From a checkpoint of a small mixture-of-experts model trained on Wikipedia: 4 experts in each of 7 layers.
Below are experts of layer 8 (counted from 0) of a mixture-of-experts language model. Rows are named router (the router's row for the expert), gate (a neuron's input weights, with its number), up (a neuron's input weights, with its number) and show model dimensions 0-255. Each number is 200 + 30 x the weight over its row's rms, rounded and kept within 0 to 999.
Before each expert's rows: "comes after" lists some tokens at least twice as common just before its tokens as in all text. This comes from a sample of Wikipedia text that the model never trained on. Tokens count by the router's weight.

# expert 1
comes after: "\n", "-", "|", " ", "==", ")"
router,179,187,178,249,213,219,219,217,210,170,254,219,199,180,216,167,231,196,208,194,214,195,264,178,191,221,182,161,130,174,180,215,169,177,186,238,214,234,231,221,214,228,197,177,217,183,225,214,154,176,170,177,173,200,160,172,210,157,199,251,214,193,244,199,232,166,201,212,236,187,143,194,209,246,213,219,227,177,198,257,226,234,194,225,180,196,172,153,192,195,228,200,181,167,190,254,164,235,201,199,233,165,232,200,163,182,207,178,255,229,218,199,134,163,176,265,143,208,206,197,248,182,189,138,198,180,197,226,219,148,223,227,225,186,180,194,262,221,191,200,221,209,243,197,217,179,229,196,187,169,187,239,211,168,209,188,240,213,230,159,225,212,165,184,231,148,220,214,199,155,237,215,222,89,234,200,208,228,174,185,154,190,254,217,189,207,171,241,208,213,211,183,200,208,190,211,173,138,197,252,145,203,239,241,253,155,204,186,224,144,178,230,147,204,274,218,189,233,174,184,200,185,164,167,204,194,218,192,235,198,216,224,206,181,197,178,192,208,207,180,205,177,217,225,126,161,192,235,225,174,165,184,257,126,148,220
gate16,182,207,204,248,195,224,195,140,226,192,218,210,170,185,178,186,199,221,258,180,202,202,217,206,198,211,196,142,179,187,179,208,198,211,176,222,267,194,229,170,242,222,201,210,228,217,187,212,177,228,177,147,152,219,187,264,224,179,238,226,163,243,175,203,232,227,229,192,192,204,164,197,163,228,209,147,244,199,177,275,152,193,200,253,224,130,227,200,228,205,222,174,181,246,170,240,182,209,204,164,204,208,195,219,213,249,223,187,171,230,191,286,207,197,177,217,194,215,239,188,219,188,220,247,219,225,238,217,165,222,143,259,191,236,216,189,186,223,264,142,159,225,140,226,206,151,179,242,188,201,212,164,214,124,178,203,137,161,183,212,211,186,243,214,199,173,178,243,162,204,236,175,202,177,244,206,205,160,223,223,205,173,240,245,211,211,187,171,216,211,159,184,152,202,243,230,210,217,150,203,187,238,219,194,272,194,165,213,234,189,171,228,222,183,214,215,203,247,189,208,257,175,194,181,150,214,225,235,168,163,248,183,241,225,269,180,173,197,198,233,166,179,212,217,207,232,170,221,203,197,205,265,245,205,207,227
up16,123,199,166,169,140,159,201,233,209,174,179,198,215,138,185,173,188,227,180,227,231,184,196,206,174,218,233,178,205,270,173,227,230,207,186,172,155,186,211,158,158,196,206,241,184,169,184,164,227,206,122,183,221,260,195,239,259,202,218,205,203,213,151,209,245,263,153,245,210,189,186,182,202,236,188,222,168,176,207,186,164,144,140,171,148,205,193,188,149,139,188,211,231,181,238,201,174,176,140,210,173,185,216,202,175,223,205,224,171,211,203,158,225,213,206,222,184,188,223,194,215,176,244,175,208,199,193,176,172,228,187,183,199,216,189,233,211,245,221,237,237,233,198,190,193,194,226,164,115,123,221,208,179,209,187,223,217,225,191,218,216,207,196,157,194,181,159,226,281,213,188,217,108,241,232,197,216,193,222,166,203,187,171,184,143,226,205,200,174,196,240,218,177,242,249,224,213,205,152,204,236,198,283,197,201,190,255,217,218,168,184,248,149,251,234,215,212,204,200,190,193,188,241,196,223,187,181,196,194,215,181,171,198,214,192,160,249,183,186,204,245,216,235,191,186,187,148,233,232,203,158,225,217,198,169,200
gate17,190,225,232,264,190,153,227,161,131,147,189,236,201,207,184,179,237,175,232,223,185,170,226,206,177,207,205,159,150,183,170,190,190,151,163,242,227,198,205,194,201,185,207,202,240,215,254,202,232,187,165,210,176,238,190,188,211,211,229,244,195,169,224,186,212,237,213,176,210,138,175,203,125,186,247,169,242,159,198,243,274,172,223,187,184,149,213,226,180,179,245,170,184,286,182,200,220,207,215,226,184,212,232,222,207,218,223,179,254,228,184,153,206,226,176,145,244,216,265,237,221,120,200,218,177,167,264,199,240,159,267,136,186,155,202,185,160,213,229,213,165,173,159,207,233,202,185,210,219,190,210,179,169,232,218,212,214,212,235,186,194,229,204,216,160,234,175,252,169,178,244,229,194,247,243,237,257,157,256,203,182,191,186,199,230,214,247,196,178,200,191,177,192,162,221,236,248,182,194,214,172,260,233,192,207,191,216,174,207,207,172,204,164,188,201,194,185,161,176,204,179,224,179,240,200,202,240,183,196,197,172,203,160,221,188,233,165,176,216,195,170,213,222,198,166,169,216,172,233,196,184,217,211,129,215,186
up17,178,228,240,229,158,178,166,151,166,170,235,158,206,166,222,207,197,223,182,255,216,175,168,248,219,164,160,206,196,218,229,156,199,232,208,185,172,216,166,208,154,212,178,254,215,121,181,189,173,205,171,202,224,218,195,157,228,169,181,158,245,222,182,241,211,197,204,197,197,211,182,199,205,221,236,227,205,182,221,213,168,199,170,148,240,255,202,149,176,237,226,206,258,211,243,123,172,192,167,157,195,185,192,225,146,179,178,200,187,150,199,207,217,231,174,233,241,179,248,240,186,192,203,258,173,213,175,210,200,241,220,215,194,192,164,248,219,201,211,195,251,205,196,171,205,189,135,237,163,180,200,147,231,194,201,229,193,206,211,248,181,158,216,197,199,190,161,207,260,221,195,199,214,210,103,207,173,197,173,175,188,200,186,204,221,221,220,216,158,202,178,152,197,200,245,199,206,166,201,209,184,196,166,314,176,217,233,167,215,167,204,247,196,206,209,269,218,227,169,269,185,183,208,160,238,207,232,184,223,200,210,235,173,180,190,221,244,190,214,228,200,198,208,154,218,194,171,189,231,232,238,255,253,155,214,164
gate18,247,214,194,228,208,200,221,186,187,155,221,208,274,227,258,245,219,151,233,204,151,213,183,202,214,250,204,137,188,184,232,188,190,212,232,177,171,202,210,191,173,236,264,180,210,224,205,200,174,193,218,243,243,226,202,153,279,228,167,220,201,209,170,228,215,219,181,156,199,198,226,244,171,202,265,198,238,159,160,233,220,181,109,224,179,213,210,191,217,195,214,218,245,204,179,211,199,248,256,182,200,240,184,227,254,231,202,191,219,224,179,277,176,201,155,200,172,192,247,177,211,189,215,175,177,165,269,205,198,221,202,200,233,200,211,238,203,174,151,253,241,223,194,203,228,182,140,210,149,190,223,175,206,163,153,177,139,205,179,201,216,196,193,194,223,226,232,243,247,203,207,177,216,194,228,214,116,204,211,197,212,155,200,219,176,208,141,205,231,175,224,169,180,229,235,199,177,156,171,177,215,177,206,211,228,198,198,230,237,176,169,256,211,189,203,214,148,192,207,195,216,182,122,153,191,180,208,199,216,226,141,207,234,193,235,244,240,204,179,197,207,196,201,144,182,172,201,175,254,188,151,213,185,240,225,207
up18,161,182,258,191,174,191,207,145,186,219,130,191,229,147,212,175,237,190,238,228,242,209,171,245,217,209,176,187,237,153,205,213,185,207,146,172,186,216,221,203,224,219,169,237,165,183,198,207,209,205,205,213,169,219,210,134,197,201,200,146,157,226,125,213,194,127,238,194,182,217,185,177,245,178,229,187,231,241,201,219,174,204,197,208,219,188,218,164,257,223,227,209,197,266,203,204,145,253,228,226,222,181,229,170,214,212,231,181,171,159,219,180,273,227,215,248,236,211,208,182,171,155,198,211,149,187,187,196,161,230,210,218,231,148,166,196,160,178,191,184,213,209,226,202,225,249,244,201,214,180,181,180,222,184,180,246,160,200,201,220,260,165,196,190,214,158,120,228,181,199,226,274,196,210,241,203,206,164,192,194,192,192,217,196,226,213,201,185,171,183,199,200,211,185,239,167,216,169,185,225,209,100,181,202,160,164,238,196,170,189,203,165,174,156,218,143,241,224,206,173,236,238,198,172,237,225,161,191,201,169,240,237,243,179,184,194,166,170,190,134,211,204,215,180,182,206,232,202,201,205,187,130,163,230,256,181
gate19,210,201,173,183,152,212,228,243,223,229,206,208,249,235,153,196,174,191,233,181,219,196,178,202,192,267,192,217,181,161,240,184,186,187,230,274,197,173,168,234,226,181,225,204,186,137,240,219,214,224,156,236,158,200,160,180,232,228,197,191,179,215,221,216,215,179,161,254,179,173,184,196,157,179,147,176,181,175,209,204,192,192,233,191,196,222,188,235,192,178,119,194,197,182,197,212,197,230,251,130,208,220,221,223,211,220,178,210,219,170,158,250,226,194,162,222,135,218,237,178,208,172,150,208,216,198,233,228,265,205,171,244,157,208,212,157,200,229,181,192,223,189,233,174,161,193,244,202,157,134,226,177,231,185,263,211,270,241,221,200,187,226,178,163,257,212,195,243,191,166,190,142,230,176,245,192,182,220,201,222,217,176,207,215,203,242,212,220,285,254,172,214,217,230,203,177,160,173,187,183,186,173,188,221,180,189,163,210,187,156,206,181,203,229,205,200,278,239,190,154,159,185,198,247,220,249,206,242,180,191,178,199,217,222,177,184,161,189,171,187,219,203,168,214,156,217,230,213,192,253,241,137,214,238,237,206
up19,226,230,211,229,196,198,180,200,142,175,184,243,213,223,194,189,254,210,175,209,211,242,155,234,227,238,227,195,184,216,208,172,161,193,161,186,269,199,200,179,204,255,248,188,229,250,265,182,170,191,200,182,180,199,195,204,210,222,234,188,160,142,189,177,213,198,250,229,226,199,183,189,156,224,200,194,187,212,206,254,249,198,208,161,218,198,161,224,252,188,213,174,136,167,239,200,185,166,181,224,129,276,208,231,149,228,238,199,216,212,96,198,190,132,207,167,217,187,184,204,231,221,186,227,204,224,176,197,172,208,220,221,222,219,192,204,200,223,171,220,178,169,178,241,229,199,216,197,216,246,177,251,221,211,245,175,127,172,189,212,244,186,192,180,181,116,187,208,151,182,210,171,165,190,280,180,228,189,184,207,216,151,155,220,194,193,147,152,193,128,171,166,234,196,232,266,215,184,187,209,208,227,206,232,193,205,252,209,226,197,165,175,185,144,190,136,226,228,159,195,183,192,204,160,223,157,216,208,192,196,167,228,231,199,200,228,224,207,203,199,162,205,183,168,210,177,185,204,203,185,216,175,190,140,198,174
gate20,206,206,175,192,242,225,216,174,204,191,202,236,158,244,198,196,219,264,231,160,241,214,225,244,201,255,225,162,232,181,236,191,237,142,192,249,149,229,240,230,256,170,177,224,265,216,156,202,230,206,203,166,232,147,152,214,232,207,219,246,224,241,155,191,222,177,160,215,182,214,212,204,202,232,179,170,173,160,221,217,162,237,150,168,192,164,208,192,172,209,233,209,154,238,180,211,206,194,150,223,210,206,220,176,202,209,220,174,220,192,233,182,122,174,228,213,187,225,209,212,218,260,174,216,192,195,211,258,199,222,124,221,248,274,211,227,198,181,200,202,216,164,194,205,190,206,219,170,265,195,154,207,220,173,166,124,231,187,198,201,229,274,191,196,178,185,215,165,163,230,211,204,164,200,219,185,222,243,151,269,196,206,207,232,183,215,175,166,183,210,192,191,188,132,230,220,167,207,221,197,195,252,276,209,177,223,190,187,194,183,185,150,203,197,184,253,195,218,237,206,238,206,173,163,194,181,237,228,145,174,193,193,194,193,182,234,181,239,132,221,179,191,195,205,156,225,182,195,223,236,214,151,219,218,208,187
up20,236,186,219,165,255,166,274,223,223,179,183,172,202,194,246,265,207,198,195,239,209,222,237,233,169,179,257,264,206,187,237,194,197,224,168,165,159,183,203,235,193,212,190,217,191,244,218,181,223,157,220,158,172,250,249,190,214,215,192,184,143,163,212,184,178,222,202,241,169,266,220,186,251,162,173,198,167,195,204,162,212,191,290,166,231,222,206,203,212,170,287,193,201,191,217,207,143,209,177,248,186,167,190,194,161,163,165,203,187,205,191,211,221,212,192,241,219,154,202,159,167,217,164,157,235,211,214,166,163,215,226,218,191,177,204,218,210,216,172,257,201,152,190,186,197,208,197,174,212,187,189,201,230,160,208,163,153,158,223,179,191,231,213,181,165,190,160,187,228,208,233,208,221,180,181,201,187,254,207,233,247,230,201,206,169,296,193,205,169,169,210,258,174,191,246,137,171,221,228,227,199,181,212,235,191,164,128,212,176,212,187,182,217,179,195,201,167,177,164,261,190,206,248,182,236,189,199,198,213,243,183,140,227,209,238,186,168,185,211,250,246,217,179,200,189,218,161,232,204,219,197,240,206,163,238,171
gate21,201,167,139,235,184,225,198,205,212,188,204,192,150,181,214,203,214,178,232,142,124,234,188,217,218,243,187,148,224,187,177,173,220,207,183,182,234,237,226,231,204,202,175,212,185,190,210,226,196,215,217,182,232,240,191,204,215,199,240,206,186,211,166,194,299,174,162,183,264,247,161,171,147,269,194,168,184,204,176,193,245,228,186,172,175,171,154,205,227,238,197,207,193,218,208,238,203,188,207,275,177,224,179,189,199,243,190,183,194,167,217,242,232,190,220,211,192,211,222,199,220,188,165,221,198,262,132,218,197,165,220,165,190,206,182,202,204,221,217,242,144,177,170,208,235,216,216,203,178,188,221,222,187,143,218,191,243,224,203,175,263,153,235,174,172,174,235,178,199,176,212,199,249,225,182,205,117,249,220,224,201,240,236,210,194,186,239,219,198,178,202,206,179,191,126,229,231,182,206,186,219,142,239,192,170,207,218,193,208,165,219,215,166,223,172,247,196,226,191,198,196,196,167,205,171,190,128,202,231,271,189,195,176,153,250,198,213,151,148,197,256,190,205,151,157,213,196,158,239,163,151,225,250,158,223,201
up21,161,192,209,179,202,235,232,204,191,233,206,198,196,143,209,216,130,242,139,240,217,185,202,173,172,240,204,197,200,211,159,181,231,195,194,139,197,234,192,148,180,238,240,196,170,181,208,155,201,173,188,194,177,237,188,175,211,163,203,198,179,159,183,187,181,215,184,184,213,251,213,188,189,209,168,236,124,202,120,209,177,158,165,222,190,224,139,194,199,245,171,176,199,197,232,155,146,173,232,227,165,187,157,196,214,223,230,205,171,209,181,187,244,185,213,235,188,222,198,184,243,171,148,235,176,227,196,165,165,194,242,170,226,178,208,157,208,206,221,283,174,197,194,217,252,235,187,257,168,249,214,183,184,200,210,175,254,206,210,155,242,189,190,177,189,211,193,194,163,207,260,192,219,170,154,210,157,169,230,241,193,216,212,239,187,251,210,189,221,237,164,213,191,214,215,198,260,234,187,216,223,202,243,220,256,156,170,176,255,195,210,214,168,170,166,166,171,244,216,218,205,211,179,174,183,140,190,267,210,221,202,220,200,160,253,156,217,207,249,189,229,190,193,194,230,137,190,231,181,167,163,238,140,208,232,244
gate22,146,155,211,218,261,259,204,215,240,156,176,193,165,238,171,222,220,182,192,233,142,211,176,192,176,210,200,183,216,211,247,251,198,166,234,220,217,183,176,237,166,199,202,166,135,142,200,191,154,208,155,208,206,192,205,214,149,259,193,215,176,225,190,207,165,158,241,243,224,188,162,257,199,200,188,155,279,130,186,245,165,265,177,190,205,123,211,157,190,139,219,205,222,191,163,228,223,247,224,167,184,195,214,234,196,231,182,229,228,189,197,138,212,213,135,220,184,246,188,201,178,231,222,207,222,214,194,194,181,214,162,237,161,218,199,179,200,207,203,196,150,185,123,182,234,145,231,188,195,192,169,230,202,179,169,212,182,191,252,196,184,230,164,134,190,164,241,192,151,269,213,183,233,225,204,202,246,171,228,207,214,202,217,249,191,145,246,216,223,212,204,202,213,254,171,225,245,197,193,215,210,200,212,221,202,207,176,232,212,203,208,235,147,202,197,210,208,233,232,172,161,214,205,189,166,175,159,197,208,195,184,209,230,238,206,246,169,197,174,201,167,185,228,192,191,151,220,206,221,188,216,161,144,193,191,223
up22,235,232,222,168,241,226,254,163,218,101,202,215,206,205,208,191,177,175,235,174,212,200,178,165,169,215,221,187,207,187,179,156,173,159,195,185,212,206,165,179,249,247,170,175,206,251,207,177,199,174,184,195,250,211,199,242,193,196,152,213,194,229,237,144,221,206,216,186,170,170,271,205,165,226,191,194,263,182,197,166,186,213,185,190,208,181,228,183,198,226,227,219,224,214,202,195,161,142,212,213,189,137,215,217,198,222,170,173,214,222,160,206,164,221,187,158,196,208,217,243,200,217,245,137,192,192,251,193,223,185,211,196,249,220,161,197,198,185,171,212,239,179,223,144,221,195,221,180,180,229,189,201,240,147,196,218,208,218,173,268,169,224,177,173,137,206,279,187,173,202,188,270,205,219,203,252,175,194,190,176,221,231,221,193,203,242,178,207,194,251,163,209,201,190,245,165,242,169,209,190,238,257,225,217,219,203,237,197,271,183,213,174,164,185,147,211,220,178,187,209,147,172,248,258,207,194,181,193,230,232,158,162,203,268,200,251,189,145,200,147,247,212,224,178,203,200,223,210,266,182,191,186,146,225,211,216
gate23,205,197,196,272,194,218,245,210,210,234,208,223,210,192,173,208,183,215,241,179,218,145,216,183,245,217,191,220,294,231,210,196,146,186,181,223,233,177,190,268,216,194,243,129,260,232,186,182,203,212,207,183,152,182,262,218,242,258,185,206,185,232,222,171,228,217,217,207,138,221,205,200,132,211,186,190,178,220,155,166,210,230,135,211,204,252,211,248,190,175,183,186,168,225,167,231,247,199,177,209,219,196,186,203,204,202,211,143,271,196,222,210,161,224,215,251,190,144,197,180,205,194,214,164,195,153,159,229,206,213,184,221,193,201,230,205,232,227,183,171,220,209,127,200,148,176,245,220,201,163,239,226,233,205,204,150,186,158,233,204,222,200,209,163,199,189,142,212,186,189,220,209,255,153,205,175,205,219,207,196,242,192,236,227,219,184,154,195,198,204,168,205,202,221,184,141,158,162,204,207,200,234,191,177,219,233,156,149,227,184,214,217,206,217,186,166,226,163,201,187,214,194,158,229,197,149,195,193,192,165,217,250,227,212,160,221,242,167,187,247,193,219,245,134,155,195,210,199,195,175,210,149,126,163,196,232
up23,226,172,214,218,231,244,229,203,224,258,223,177,207,199,231,153,248,231,227,211,154,162,231,210,166,191,227,211,211,142,213,219,240,195,226,225,215,194,210,176,214,195,231,207,233,207,127,205,204,175,151,152,239,224,152,242,232,176,175,191,139,185,188,192,232,231,249,219,174,207,149,215,204,194,171,227,153,205,146,203,218,197,200,226,153,208,169,201,190,247,133,239,203,192,191,197,195,174,224,174,211,201,197,207,225,211,199,203,216,294,174,233,194,197,214,237,169,223,162,205,240,180,242,191,176,199,254,232,190,217,209,230,215,196,227,169,197,224,154,226,252,236,150,190,180,195,203,201,188,233,173,200,173,250,243,212,225,190,180,192,158,168,207,190,172,154,163,229,152,246,203,193,185,209,166,190,163,218,223,205,231,170,204,212,221,187,214,202,193,240,206,157,218,221,99,183,128,265,213,182,181,226,235,231,211,211,214,155,261,150,208,220,237,205,198,237,222,214,170,173,166,194,209,209,215,190,175,182,251,168,183,275,187,229,167,225,273,150,169,218,179,157,206,194,155,194,190,242,203,183,170,158,185,188,173,187
gate24,200,131,175,204,172,175,229,178,179,142,150,188,166,213,231,209,169,242,226,156,236,143,194,169,156,206,166,192,171,230,181,235,184,209,216,168,190,232,191,277,191,192,175,178,212,247,212,181,208,174,225,158,187,141,151,217,217,156,180,197,221,229,171,248,203,189,172,226,191,189,221,195,259,229,212,162,205,200,190,131,193,156,189,172,205,235,163,152,239,196,199,136,197,223,196,231,184,215,224,222,197,228,215,187,218,184,183,176,154,197,156,243,161,222,208,178,196,160,212,213,220,168,128,144,184,216,191,184,203,231,248,200,245,190,222,219,177,216,194,173,196,263,178,145,197,161,232,229,205,189,271,216,223,219,151,185,184,222,193,185,232,197,205,160,160,200,202,236,207,184,214,198,269,205,239,200,217,194,231,173,242,207,150,218,185,266,197,205,237,214,252,192,227,193,251,209,244,179,187,161,238,181,208,246,221,210,224,216,208,239,191,259,176,200,243,225,202,166,198,204,188,202,147,193,261,162,208,187,271,205,191,153,192,220,219,193,178,188,186,208,201,245,204,183,154,203,138,183,176,159,139,195,174,206,240,219
up24,169,170,186,217,193,214,205,171,180,192,146,155,146,185,178,197,157,233,217,192,238,199,178,116,160,273,216,204,198,187,212,207,175,217,173,158,173,205,189,262,243,205,169,256,163,190,209,214,220,173,166,246,191,159,172,153,243,140,195,226,231,232,166,243,236,205,207,183,227,181,248,186,250,238,234,227,175,209,205,169,214,185,199,188,242,262,174,131,236,172,165,165,206,232,216,208,225,250,261,257,181,215,218,179,227,239,158,202,222,182,148,218,198,181,223,202,127,203,219,191,224,215,240,209,157,195,158,219,201,223,197,221,224,197,208,191,140,204,200,191,218,218,204,163,171,159,163,181,163,266,192,210,199,176,212,195,218,209,142,203,263,259,137,185,200,215,187,227,254,212,219,165,216,155,214,194,155,229,252,184,233,180,172,201,260,176,236,190,221,182,196,223,219,216,206,185,211,167,230,218,200,183,191,223,225,197,192,254,175,222,195,152,164,219,170,204,226,205,226,196,205,177,157,198,227,180,238,171,233,230,210,165,206,205,248,206,217,138,224,212,228,203,209,228,182,243,179,191,138,165,206,214,169,201,218,196
gate25,202,220,185,240,225,197,211,156,232,160,192,169,190,135,205,154,181,173,261,209,218,217,212,157,157,198,238,214,197,233,220,222,219,109,208,165,188,191,219,207,214,179,170,164,226,145,224,188,210,140,221,178,212,174,229,181,182,212,208,225,171,172,185,211,205,208,177,184,228,252,233,179,207,185,222,206,243,196,182,281,233,218,174,211,196,260,168,203,228,211,177,154,175,185,214,198,215,206,225,181,260,224,233,194,158,197,234,157,162,171,229,199,230,158,138,249,199,234,252,176,208,185,184,205,185,166,217,233,219,201,171,193,178,202,240,216,224,215,221,193,185,241,163,206,187,264,207,204,177,221,169,201,195,145,157,207,205,159,191,229,178,196,195,267,185,225,148,306,176,240,152,206,261,174,226,221,187,187,213,176,205,207,203,230,192,185,191,228,199,225,239,257,163,196,210,196,195,166,225,237,185,182,227,175,195,187,242,191,192,172,164,185,192,149,227,217,196,227,182,257,165,186,143,208,231,199,200,155,219,236,246,183,254,180,251,162,199,154,239,184,223,217,188,210,186,236,256,179,191,221,221,218,154,187,199,269
up25,200,218,209,244,194,201,176,217,241,176,192,224,187,178,199,225,150,137,204,161,251,183,200,176,206,225,223,192,234,183,213,192,158,197,155,196,182,179,271,176,230,168,228,230,261,137,190,212,208,161,247,181,219,174,235,179,199,222,177,213,176,221,187,140,224,173,135,196,219,268,211,234,230,146,198,223,201,229,202,210,137,216,99,199,195,235,170,174,178,184,178,209,220,212,175,197,198,178,186,213,203,212,184,202,228,186,197,221,226,183,174,202,178,232,168,209,188,172,197,217,213,144,147,265,242,118,179,209,249,207,169,201,218,174,171,217,190,249,211,223,224,177,182,173,193,207,212,200,154,214,189,170,198,170,206,265,160,261,211,252,237,160,194,216,192,250,190,205,221,206,152,209,178,181,186,239,167,172,190,154,215,191,256,194,188,183,226,205,230,239,171,206,178,221,167,218,163,162,251,182,219,179,192,196,218,183,184,194,221,198,137,225,222,190,197,236,202,194,211,217,219,225,181,199,200,201,211,144,168,172,223,244,224,155,254,180,192,244,146,147,149,180,194,282,200,195,186,188,221,255,184,245,218,234,177,237
gate26,183,179,247,253,194,245,147,182,201,175,199,183,204,187,209,144,246,191,210,231,179,172,209,177,192,212,183,143,238,185,199,196,212,224,208,238,194,156,208,257,239,198,216,186,224,159,228,204,191,160,230,133,213,167,170,239,238,178,192,221,243,218,253,198,218,165,174,198,194,154,220,239,204,171,142,191,223,208,204,158,232,213,139,239,149,180,148,165,210,166,249,210,201,217,201,221,261,200,183,230,189,165,200,209,186,214,234,245,183,210,135,179,202,198,163,249,155,194,190,212,217,164,222,259,247,166,179,199,189,169,231,191,176,186,199,190,206,184,235,201,174,186,207,218,256,156,233,210,233,202,203,164,221,181,242,182,264,205,170,172,233,150,184,230,214,197,176,215,237,231,162,205,143,165,215,229,233,201,201,227,219,172,214,159,210,171,179,134,238,168,218,145,221,214,200,250,203,178,215,222,193,181,209,183,139,221,180,187,258,226,229,197,171,219,206,247,220,259,185,180,196,213,250,228,222,157,192,245,262,209,192,214,214,236,248,185,139,212,203,237,186,198,233,202,216,177,172,232,218,193,195,246,232,195,169,125
up26,164,225,229,183,262,243,212,199,176,171,216,190,247,248,172,239,194,240,206,229,190,223,195,172,205,230,158,214,234,200,234,197,266,203,186,192,234,212,205,240,202,229,185,206,156,185,228,288,163,182,151,232,174,208,201,147,163,258,232,249,199,230,167,163,197,227,181,248,138,240,179,244,147,152,178,225,231,208,185,206,195,192,239,254,196,163,192,239,195,233,190,202,215,208,146,203,172,161,222,229,147,259,197,169,160,200,233,166,194,256,206,150,177,274,131,160,225,228,195,181,234,204,142,224,196,167,242,207,206,204,210,198,207,194,214,211,168,240,208,223,220,180,217,185,173,199,223,175,201,217,222,260,162,182,191,224,192,163,191,194,230,168,207,204,193,182,153,289,212,257,192,188,206,217,192,218,240,235,220,217,186,158,204,198,227,195,214,182,180,187,194,181,194,183,149,216,257,217,241,176,186,254,163,214,222,223,214,242,217,188,201,202,210,221,192,208,154,193,199,231,199,170,175,179,214,239,161,263,223,186,213,188,240,174,119,192,194,245,199,218,160,201,228,223,205,151,185,202,199,237,184,226,202,215,227,208
gate27,202,270,207,194,206,222,197,165,223,174,243,205,217,216,233,184,264,184,218,200,216,172,214,164,230,205,178,268,209,226,200,208,147,255,253,209,194,188,228,210,143,162,206,242,173,212,188,167,192,168,227,209,234,211,187,188,188,170,223,155,213,228,177,245,185,179,149,219,212,208,205,187,212,253,166,221,186,227,214,160,172,191,195,218,187,160,168,193,158,203,174,135,129,229,195,254,201,222,225,144,169,192,227,211,175,184,255,200,220,196,224,260,214,180,225,176,206,226,142,193,97,216,228,208,205,196,234,194,179,204,237,144,173,215,212,178,247,190,194,204,225,213,175,183,211,227,180,208,202,150,180,177,256,175,217,211,211,203,216,170,200,217,181,230,222,237,220,171,196,166,178,147,194,174,202,206,175,164,178,229,193,185,223,243,135,228,194,210,285,250,193,230,203,185,228,268,214,235,248,184,208,190,247,240,229,199,210,249,158,185,202,226,170,232,182,126,202,191,162,210,206,189,167,177,203,237,163,186,203,172,176,221,165,150,186,145,181,189,212,282,165,207,157,202,207,157,176,172,175,210,217,186,219,213,189,226
up27,198,195,184,175,189,175,164,207,186,192,196,185,195,217,224,226,201,251,223,209,204,222,189,187,194,215,221,202,223,217,128,176,193,232,190,236,239,216,184,175,196,139,221,198,164,184,213,175,230,195,256,192,176,236,208,183,188,116,182,244,248,153,166,178,178,157,257,225,197,170,276,178,171,206,213,171,184,175,209,217,221,172,180,136,231,192,199,220,217,178,155,176,160,176,184,155,227,271,217,207,166,224,140,225,202,177,204,176,190,261,215,212,199,212,212,171,224,180,218,167,172,195,210,167,229,209,191,237,164,222,199,220,214,239,174,188,172,177,239,189,217,244,195,197,237,173,154,168,197,150,132,214,215,185,169,210,184,177,208,208,229,210,151,206,230,154,222,227,160,176,184,162,254,187,162,235,227,230,176,241,191,214,184,206,210,167,162,160,190,184,170,177,166,203,157,187,172,242,221,278,203,195,159,168,179,176,204,179,183,189,199,213,273,251,228,231,233,196,224,203,192,146,126,152,266,192,193,203,225,245,192,234,250,191,218,221,242,197,184,270,163,147,187,190,194,171,151,254,167,217,181,195,185,224,193,185
gate28,185,262,211,214,154,208,157,240,185,176,233,179,198,210,126,214,163,188,177,211,233,222,221,191,178,189,241,183,140,204,225,171,211,201,214,198,225,186,224,273,256,221,200,222,200,183,245,258,235,218,220,198,220,186,195,276,189,206,254,227,200,182,179,194,215,185,199,184,250,200,148,172,189,193,202,178,207,214,201,223,222,197,223,158,223,157,196,180,209,233,194,209,198,222,164,248,190,167,172,181,176,211,188,220,170,179,196,208,222,162,176,235,177,197,256,211,176,183,257,183,190,206,191,236,165,243,219,209,224,236,164,204,256,196,202,228,212,247,247,188,187,187,231,167,180,169,201,238,135,206,203,206,240,199,202,220,202,192,208,152,166,184,181,210,201,170,263,233,212,220,162,170,225,270,199,203,133,164,209,213,210,222,242,239,146,165,205,231,228,244,250,259,186,266,175,184,212,201,197,225,263,209,180,184,165,159,166,240,186,208,269,193,168,195,212,215,243,185,243,191,183,177,251,206,183,214,235,187,188,192,224,234,221,247,233,204,194,266,199,192,269,193,260,163,160,196,176,183,219,239,131,185,157,198,205,177
up28,160,182,218,196,203,213,196,244,147,174,250,225,172,198,141,235,194,224,191,185,183,184,175,228,216,214,170,221,172,212,207,207,176,212,251,212,183,239,183,237,214,135,194,195,188,206,206,235,270,220,230,193,229,193,226,220,181,207,221,209,201,189,271,208,220,167,196,218,208,165,107,190,230,257,211,160,216,201,148,185,217,161,167,203,154,145,154,208,219,203,206,188,185,193,230,254,217,182,149,244,167,170,222,196,133,206,197,188,164,236,197,227,214,169,139,206,166,202,283,229,263,231,202,227,182,197,170,177,188,162,196,211,231,198,222,158,212,193,216,212,244,194,184,210,212,186,172,200,188,171,166,208,190,153,174,162,149,208,168,229,171,205,181,156,192,198,207,211,206,178,188,174,242,213,165,186,254,198,218,168,237,146,189,182,204,271,190,196,225,195,227,204,227,188,217,182,180,195,240,155,245,209,209,184,160,179,219,203,216,185,163,162,200,237,182,211,227,204,186,231,183,126,222,159,140,167,204,140,253,157,179,242,234,214,200,177,204,248,212,189,275,133,153,168,189,207,171,210,212,212,206,262,207,197,181,201